Below are experts of layer 11 (counted from 0) of a mixture-of-experts language model. Rows are named router (the router's row for the expert) and show model dimensions 0-191. Each number is 500 + 50 x the weight over its row's rms, rounded and kept within 0 to 999. Numbers have three digits each.
After each expert's rows: "comes after" lists some tokens at least twice as common just before its tokens as in all text. This comes from a sample of Wikipedia text that the model never trained on. Tokens count by the router's weight.

# expert 19
router:532542527475492427515484540493486563547507549406449457531491490551486484513480504546545533389503474521511469537429600527503498457397449550517559475626513476475536529486512516432447520524478488481569486488454560418529682527589430478450564523540367505517506516422448458458560489464560584504406487461541436473586536496507576510496400522528511479488481492491515499527458544485459479639555480488531533516375486417503458493555445529539537492482505472504621506504475525515472477568442444472528506617502518480375526550563444490459467459584561509532510474508539420407481465470560603495
comes after: "=", "\n\n", ".", " =", ")", "See"

# expert 2
router:530556604474479481477432533581513523558497515468572520470481527520463530524512514493498477489511629564527578499401532387602485503521436600509486511467526470434543499513543530494477478507505478524429485527462442549462614475489502454491542499509460448466450546476449584507591439498462564493450423468510518557516483469493537385445520508505504462545458519463497507470405460526476573527494435508463477499504468444454536525507426528471417523404428395705511503538460497497527501441428522395557500490425438506490411579511518541432495558528583431516546508496564382461560452434469542407
comes after: "-", " was", "|", " to", " is", " and"

# expert 12
router:469492501440495446510457502486542500562508512450486462463538526548487425529469521479454533548540516454509535529423456443510505488399347535448487463515531526476461561515430555441460475511499497475452531561449550477547613565485483534477509582419460452524394473463485596456491528534612528435536475461454441514564510567564516526606460585496478463465510489547518489419472600411465461518620542512441523402426460395429512510519475568472463517411552523593465434600451439555547442483492418471524549468447493495451461466516447583470508510445568503497555477594460583472597488534473489568
comes after: " |", "-", "|", "\n", "  ", " 0"

# expert 4
router:489666581522506509437413555554505513518503496476467458482507533531472521511560562514584556523472596588527559494434530462574587464384468514582464495437513456524599525551494540427478574518506508480493550532492616487429515524436472470538478520498496491598575507506514515481517478491499594516454502397482448523501542495525561558486457538516538474541482529545467511519387484509508418557586542500491541522464546479399519406556486506356380555409469480631535456475561566483521457490485484518559552531438395445528414466476448477427500533503495501471491450524456582488522459452491558511
comes after: ",", " was", " he", " is", " and", " it"

# expert 20
router:555526524482508525602466514514566474561523554486511437487501461445479560554476554508527464469580528436600503502388456476532507484555503510511515455488567477399582536466454544413452504528533531510477522477523487494568565509534481477431602543565515505565535507428471487546521455428510522430381387549490545552495399585452541518450536522498553514407491527528507524382459566499461500592622444415520597500477444400541498531527388498503480568460462551634549451533551551506574453499502536432442545576453515413443471464494437540439420487518510448449521463578482489489509485473493542524
comes after: " the", " a", " The", " his", "The", " its"

# expert 13
router:544577529443525442541419587577470450498501472480543479511445468434493527569522497422547488450473602507615484533547521561590510477440456585539538536513486493435528608517547515463513638502463539512498601521427468482485522507404409488449471514498494485605528533513582449523574495501545559407503499446475542470550501568505575525575435499457536458428389444510527544499449550525458456579503510471531489423455460432506516467535368560469474497421455552550553461601560480503509397507514520444430560478440467435455497486445482532427454558450530512492603460518545452506480465494580517466
comes after: " |", "|", "–", ";", "/", " United"

# expert 1
router:634477560429495567500427524525470529447526545446493422482499443523474565599461570404588405456442568450523494490481473517533525508480487480552476458512467486477590543511486596529489561437496525479502532526460535493529535535482481549534591563482476491616445382481531558518413399511518505484433503479457448500550496544520500531420443457488522420486472555509489367504524515540486483556525447508562574496445468493476472477519534468508428485527425468547526466487605508506543438582366457419496475501549392455481551598577429597478403472505495501537554389514473503527525532458439571526
comes after: " |", ".", ":", " (", " 1", ";"

# expert 6
router:589461495421590424560447566524487586507440527524514395430439520479458557520578506479551595470516522573554467494526487423559526493472410552552536477597520529524516497421442539499458542524452512494586558444452464409427556479458490434441568547526522542595487450503531525479564519504549533398487491515537514507464537488478584477496482537496585402430498461450439586405432641507471408504501420493504525439506547451436521457590515474413495548500476521537551414486452541542554511426471476542587535473505489432476447535505491575450492515442554482463489474490561568545567407485535539516
comes after: "\n", "  ", ")", " by", "\n ", " at"

# expert 9
router:477575494461528489567472577536478554506463528513610539480474488536458436504478561455507506483508546479537554510542519394569445428398519607588482485469535428368465585470359515532495528450551537499482561484476499516519569500549473442491428581648492468568437512449461479549494323512456577380495463482583527485554479495458574493514480545548530439504476524516452532476428497530466475508558516486559592442480488505558518556472543633436463508443459523499518437533517525516537442450453487480522504507475417501556486558549495564512475579534532463471516425521499491412425506502458557549
comes after: "\n", " in", "\n\n", " In", " at", " during"

# expert 16
router:556502518487431506499478484461537553500490585367466544467612536399494563505510506513502533453562515507530624542500509462566504373510448500534513432441507490393508524495473504408510531477461513562416565430574506498551505483535434459582482576471483472555511485510557574521492547540410590499454455519570550459556498542468495554452496484439622472507456510492408576495483544402401529558521470469459575465459525518479427477524418444510482493521492477531447413551603489494485482454546513535538634448502493524437484473496467485477456535505555464452590518562632542394520456438493473455
comes after: " |", "\n", " 0", ")", "  ", " 1"

# expert 17
router:500511527537498478534499531577606488502479561450570467429540532463493498459467534564595521484570488526473493558513462458546637455428483514549395466510599483440538533521443594481407525540555439456485506484441522388463604511549444378482536562497441457481455488455506515487492507452506515490396431506481531572476529614447543554544481467527571487517537465463446546481448538468422435487630432506554525469485483433415475483507459540393426491405457519551566468474500521602602480466485435502435557495531489424560512493558455484455398490478520493468600457531514449546507524525464526527
comes after: " of", "'", " a", " in", " with", " to"